Weights of a small mixture-of-experts language model, trained from scratch on English Wikipedia: 128 experts in each of 12 layers.
Below are experts of layer 2 (counted from 0) of a mixture-of-experts language model. Rows are named router (the router's row for the expert), up (a neuron's input weights, with its number), down (a neuron's output weights, with its number) and show model dimensions 0-159. Each number is 500 + 50 x the weight over its row's rms, rounded and kept within 0 to 999. Numbers have three digits each.
After each expert's rows: "gets" lists some tokens that make up at least twice as much of what it gets as of all text; "comes before" lists some tokens at least twice as common just after its tokens as in all text. This comes from a sample of Wikipedia text that the model never trained on. Tokens count by the router's weight.

# expert 65
router:523631486448546530537430496582444468490485464532534573581420463494562547522419477553562576449450506520483466550500510469516456528461517467494537578556459442430555537549551515421583459533565499488451512442482448543447552413471475501482471562546496425477457450424449485400505580512408504377544439452446535406542538493426457509458512473519566449455536440423523537582467545508479433507381462411512462504472547487578467525430459420562497477533545493418527464465461567536472544464533470
up0:582454534480492489451516575499485480537487535460556465515523441540557459533490544542469475537619506509580587485605390452501543510512476414496534589557565523512431469515516521469485511514490410567529523443494422545363448599417479543441554516530497523441586620511508510499488502456506496487494451598538379504585511462544513510567561453424595540480549534575538561427521518501478573452512488476627483456527505486401542512480505448527453529479510548474515390457447491570472526500489472
down0:509464546425583507528476551391453512493482516423547542561500614422507449472549539546537492508455472484570472508504452427541481527479428513426410516386459470527439436563428504514401536530470506543587495507486489547531517513480520561394477494606436406485513418437422479416478482521440552468506499452509465555549441435488495526545477587475503547487569542529538469502470476587505494432543536458553472512590633560467442493517487489575571476414467369508459518500464571536507468509506434
gets: " | ", " (", " was", " is", " also", " for"
comes before: "0", "1", "2", "3", "4", "5"

# expert 58
router:537594477450587445556475470507450504459527523480526567528476510518499422515470476559566488412451489552448509554428489467558455505467460457435451480450479467420552524505554560464562440523555401523447531499474545507463467457481463486582455521539562430505445528433464436484448484561507541509507430393388476540521546447429414435421454517468561453558540463379541408533421482597464401556453426430480542510389501568512524468473458476581473470508503447437551494471483574512518453522449427
up0:508504419488530505473561555503561541509440419441486513458512535453504564571538504448481537538527390424561414548437472513467524568404488515489536528455496465468368534493551571478480486500491535481419388531528453497482469585456451475530491502423427535481527529528419420477492475476563487484568481441517523586538579442586549497559480438594379541497520476578599512411430511436465551551504419486475532560585556509475385515454567573478500529444487497510489459542540498517523602498549526
down0:428580568555500545575486548432521482521423507594511428485488457471507439422475442544514531551440479509503459464475512482458579494457485515428467438510507486564566525441534513507562557494580573452455476534512577469510447381596539484478498428552460484469585530444476481450509405610530467573554462523501531469456567517600620441500501475433580466514511491526460478453463549584451397515528555556513366516465602518439494523515563401452494493480526492459558463567482479501461565455455480
gets: "-", " ", "1", "|", ",", "/"
comes before: "1", "2", " Julian", "3", "4", "0"

# expert 84
router:478592521516541545598520534532446491468396570511461476510613561460486468441532470522369476539467545477563509628507554448458477400441534577470440474396442471619471444492525540474559466439518535564443537499510436534514447496537490446534491526459575544414497479494541494486536488535540445522535484395480482488462454432495492500620431389481504551500569487521527443547487548529461436422545526512475473568505551427407507492567501463528443489587574531556568528456466436494512564522520467
up0:614538559512472502493603484457519497601454448481515517533537535508470434510540481517475470423442552442542529552495505454498481568421482508485471424443512466616488497516522508532479469445524535468559514526411542532435382517486502566520580574507559466466516534532467505520450405575585544542548511495559576451527477552544512476642542460427536490442386511508458513606564514486625431459573560503513514503497428528482475549525538468427509412492488523552568505435450560591435513483591472
down0:462602569510597554550527548600542540565476521461479373511500543430511408495470470480466570478435491542521520486455524466503482557439512525534516384504580405500532480494537512497582537517541502466425478470506470491551574397558494509454530437472531548477495515490541494424458435546491530565446496509549546391466481468442519478512537532435487431565545420571506453585474537536464399476507524494450375468529530418503467510455534377414489469583502507518568554453461380489481485588502478
gets: " (", "a (", "\" (", "(", " / ", "s ("
comes before: "1", "2", "\n\n", "3", "0", "6"

# expert 115
router:538456513489461476492478553359473564623444584445507479548581502559510493427506529456555542482489529520491447432617461504466486450541483486582593469476430452552535548485486528537460474461520420388571527498450536590498417560488590453537568482506557575556515517614491493507446460519523460475489501526500501472553452494473462531409537542493542520512417549582443604526505568556462483464453466461583482546551403479528510500401496542498586530450474544580468470456482495446552416465544562
up0:554609470494508517481491438489499582504632478436512535495513497512416432521483557506479597547462401535530447476492493529488510504501494517552423539506383609559517455471466466386433536560513459515490537493410572557481528455462432456503420555644468506504498568483513446466516527462455553457477407558418497440506540567491508568456571424457492523464440460592482581410515514378483583487467548453533579503503484417514498550532485544528521454584452480441442499563475489500523482484477532
down0:495464514498560536480480475598470521435508573518513502464431541408460423450450504607385522504489473579511478488444595439539422471537495527479473551550523462629414495555462493429498448455542516599447456544460524556443483393490495512574370514501516488446530521481518531519442517471464579586556489496411446476574508541519558497524513475463411515562471430501555395400544526463555500506541514557493423469481485516461521474601481552511404580575470490526456521435431512521540486463540553
gets: ":", "- Coordinates: ", "- Born:", ": ", "- Country:", "- Born: "
comes before: ":", "\n", ": ", ": B", ": H", ": S"

# expert 94
router:555516532532548482529571550412432581492384448494465582531490528486553408460435463549545601487527485495453491556530559475500417482500540405509481454490422626477533523454564537547564433563492490402512518479490529542495495474488481425537569554497556524582517479453422564436552538516435502542457488432499515533605506474534413479529548573554500406461453468516484451556457526508477484412458444525423450496437418502550538454572425534594480462467533505444469561485525481520483475522513352
up0:590471510517442447404417464463504514488410475536501553487488451473547538607502513538539550522541470407478532484432545472413437595525606486558535448517428547459415530422406439477465466543451541560506486578570486523538455499534509551461595519588451474592508422455534540431500492496525473532521492402533493563523461527578458491464564552484525423603474571476430441574522444479540538508556491518481472432461488504558552529522478474493510565439428393471418570487532531474550521546571440
down0:518436500441425547399490545398476542455496502463486391445563547512549492568507497416408450436493458487596578499526553544486490461474473504547478453456407443479487542502507508527433482477543594410519562472480485559425575466474446469529429462594552606506544528494547467526453587474521548516535511505516555495437480543493498479522478521398501485556502537540475442592626491495511618460522476436400549622506510507467445522604528488506522413486543531519481567522493529430509393511494509
gets: "1", " ", ", ", " (", " in ", "2"
comes before: "1", "2", "3", "930", "920", "7"

# expert 48
router:533495460563476466532498473484451425547545529563551503485487448533547486502415499572464544448470513490509551588448534514513403557463544455549449468534432467428515507426504567442466591445441520492525512542499410497441423424563542488450476552435579521571439589381477463542495555472557590544536439398566597537471468449538545500550410497529525486414532555493449436536573587436510429488597478513496534525484478512514467566533555485527435541541490439466482420511445510527583547445574579
up0:411446391504393485484459623426520420534502481502509505491465518416522452520488491471526450590500414506542534502508478540529553556521441526411489425471446507510540338535447436493551526464514491599439451511564498481517520485541518509415497572534486436426409447556546442437531542437472465471575516552324492459487440507521492477463505570517462448522519454475514594519547498556491440502507561453525490463557491594562447478559498469597467484455446536485410507487491429462482499490480436
down0:537463556466492480495506538469575525563511588506450589530496459428547561497447408495554433476464510584508490430444481515460528513458446486521431471565503501471503505525553402549524440457518466496425468503510471516457473573505460569507554446380433518438530426627434495412508449507473427432510520529459510503499605625500451481420564397477510465412400590421524478589544560552504486517495531508495530583421526522428577527498499500503508496440482447498557499575461529610485505512489421
gets: " |", " | ", "a |", ") |", "er |", "i |"
comes before: "\n", "1", "3", "2", "4", "6"

# expert 38
router:441463531465517559463522513422479578581424532405456541508540462524586424445582549559480445506515549597482421401485512452488502537481452542583558443459416549581478549481537488460464453403510468504527447486465467601591516438464470465421569487583438563390497498610576452454539434500498452458475523540558486528457460501449495425484514509501490448494464504480443584523502549561557540493455532560585497490509511415421466434472414475513566426518574553541495557523435465482509456485462510
up0:499469629631516506488565519524522444509434486506569487533483545500523494428588454477482520530527558435530478434552490517464447419459421515490577495464457555509532537458564536543445512493526479544505525464495472510436635525502454611541563618405497475469497466572621594564510531549549519425555530579418543435536453395521482537553569490456525576495535451547450527528547487480448506467490433508439506481439504545606471466594503442486450531526535420512483459434499457520477460499539418
down0:559535605468529475532512524380552467570416412613572442447509477584463456532490462542520426444470513484467545540567537520455498480510600546413414553532515531502432462402380388439511512540536442515486518495538471551589568459552484484491495536420509492592562487463536532524478559499588601493487449492474454421605560490508491542608506542492515446463554483546475466434504463473508452476533431443487462503450550441462530503534437456425462484474519502415524522430545529485519523565452508
gets: " =", ") is a", " is a", "\n\n", ") was a", ") ="
comes before: "\n\n", "\n", "=", " former", " English", "American"

# expert 29
router:523611471523580495563497492507492502453458553513557575591396516521518428473465508566483573478473529526475555469522544431550427499484559438478528440539488437446590556477500439447584470560491430554542466455479515448459462476475433451487487574478576436558447518483452465415476527511503554518530424410473577457424585513483476471517494536476529439465562436432612490536484536551497443467448430435459588549445474457538411521436383395478427456538551521434498473514444578459555523455510515
up0:483391446533476551420491598520458484506512558539546509487530499579460478581586478481541483514440494410526503460575539511461470484420549482457531552560482593554460453532527567485318535503479464560568543576530516490489479580472509590507432535413456472504543596518491546481533430466529460458569509475589494486537506474387532448522530490553474485480541553585513521505539454433543542526638486463459479490558533570456463437484478501452492561531584508521428516458476417542567596453441523
down0:487497451533515546567578544439436470519474451524496579602499513473537571470497548586528574524530501426407447482439524516479488494493530384476441482476539529440492531584590483349468496523491503466500492478494408463474477341552519430474375461470511516476504457490415432478503508475486571435522478499498475601504564519509459421556466483397565505471510416460468586439513505516586472570534522472516538498463491418561495532440411494594534442435523533418499513434473505482517503462421520
gets: " |", " | ", " m"
comes before: "\n", "\n\n", " ·", " Clay", " MP", " Mount"

# expert 53
router:570483450553591484520511454550400445463509563508517540422404459525561519477427514561460574478424556536509561516495460470486423548496528481524541507518534435424606486483484518497555457589514500505554497526491478508408540518501501466498390592474585510564417542468477503453494545574570536606552416466490613438448552539526480541518439477520493485494596403411487461392437477582535363423493459473487515484470445481554482531503516410540471512500543487443538418490479539428510517483486536
up0:632488541527422411575422509458431478486548568511468531542535503520470530509539480515403465484483488481571482583454533450492410619519519525434478502487520473439529476549509510558526538463545425572480488494442514497543489503499435511423541454473461508524404596505451379539597489552654481458558547559447481522564551489548579489492469540429563511520456469481425575427619486468503477452529579450561592441470562518494493510479490532461536458568473466448498528496591489497477441538550566
down0:464492390516495548501497525530452409520572553462497469559462424425542586497373553512487472439549481543408495618425455515485415538446521494455460474508471459541523576438481505434481560542478503413453547472509519415449426428526550504460417626475545499519417526492503472524514462451436544536508496391481508523500551592506489499627507484461478400438571434484478468466530464480500408533504483482548517434484472469591425512514552394563560525505512527436453511473511489453568581492499543
gets: " |  |", " |", " | M", " | N", " | R", " | B"
comes before: "\n", "C", "OL", "A", "BC", "B"

# expert 57
router:501621519549568583582505482612471478481402444496558579549539550451597481519402488537536508503481573506478503470477527474511441498493500377578506474538442466440502493481578525422510467501586446456484539421465477450489545448522458560488493629583512499456505624534467439402519393528481503457516475420559471539469548523452453457482536453533462497537512482423521513463450453484478469597424482505460554525455493516535589544409465441546487442515519538476568455460464590490553537554443466
up0:583524485461531493369610478512432503497490512397435529535435532442510529570478534538486562540564507508533420415532440442489494483471451532535509509452481547447500492491421415525481544482380503420507500373540539495539564451422505506462534561566392453447507453444464507493528401441496463439483427556554434562521467523570471515512498524506444541498579488466394585467550506531447448443530530476631504499609495519464492559547540465452485493532581539487469437501463410431505478508451531
down0:476434420478591523416461514483546452562414426427505543423462504432568457484570512454533573469500467541544544514604576507448520459507420401509480550482555520485544501476481524450510576489467525509531500448496507504476566503498571512568448504515460553401515518458578513516538550599475485411581455548527523482561512486473526466513440492462436469430443537557530500519481526484510603527523527451469504671474464570609428518508541528542541437476452568509477438539541595630561474427498458
gets: " in", ".", ",", " ", "+", ", "
comes before: "0", "2", "1", "3", "6", "5"

# expert 76
router:486568452528589552547447518583497425525457487523482529547442431525544479513378449474478539425459576483517443541476513455538536553481555471506545523577483390445527548464581586464527424554563501411440491511476506483434576440515477467476499560534547437505509497444383505421410469492465468476515430469433475503507479476366446491499534453491538442483524404413543533545469542472598406547470473423396540495475499482588491496424493428566548478553501505467513443447485562480491606511489473
up1:463503465446508529584502456500586365518509582505472416537554466550493502586481426499453555470457388467579528516450517491538528492503460514490427476564448621587480507429500409518479436468538520507488468530519551523534493528477486464476645513406456390484499518491542491531569449469467546491520518589514471453539529548541461573474543490423528488503418588455538550488510534479563489546478579523522492459505456443538588474429510382423477476566497563576478437618526445500534565535572503
down1:533487466419470471583482482486512481493428501602507464547512435440495465470511464543509497528409565520527483571540518597507566515467490514531543490499471511479532611511448551453568448439562531437479508528449533494558541476429532532561503559470463528507414525429484462472553497517467532552554548457534579416442586489543412507487419597420497539498485479606567500530513514424575565504428427551530480447479475413501395474433572466594499492511542370519472548634455467411523436461500485
gets: "1", "| ", "10", "3", "6", "2"
comes before: " | ", "–", "; ", "2", "1", " |"

# expert 34
router:450430431463568564453462504541520554473567528460433430556464508499582503549521457486484547601571525436503503550457533492562467429564520475479429511511425544542562440548429511534555485561496469472439552471619412477535571551479454494492476411507521543435529550509578444456428440478411482534442552437440444492472461445465488444436452519436484517579510482576517539546476511500434548543525585453558467483445527550494492489448468495527396490571489412489443545642403524595546469475525457
up0:432554477441531583537467509514470519502509506515552449475483491554526514546587574406563530520533440487477495448460517533567499516487541440493518622600542460427503446566539559550485512585469492506519537438505506450574515454437448566410571431563485443454612509507505551534503481500434468511511560508524467512627452511504480452451658600522469549511528532454555496563538438441417531600558536464488474494458453466550557469559491481432546492583570485465491498516442616438497495455430433
down0:489513439428518520519499503522549566513573545439522584558335449561604420473521498504576579457540504415453422535509501525558559545514533429587553517512474487499531530534535543512550505579495479488522467436578548557496530502510431475493503493505478464433516488495427424524492418446508455501506552427444494584491466528496427381453496531414406522558482541479543508541479469608542520480442559573533523455394535481635427438488540469594506481492588500472467505473429556547491549461486460
gets: "\n", "\n\n", " The", "The", "In", "===P"
comes before: "The", "===", "In ", "In", "-", "S"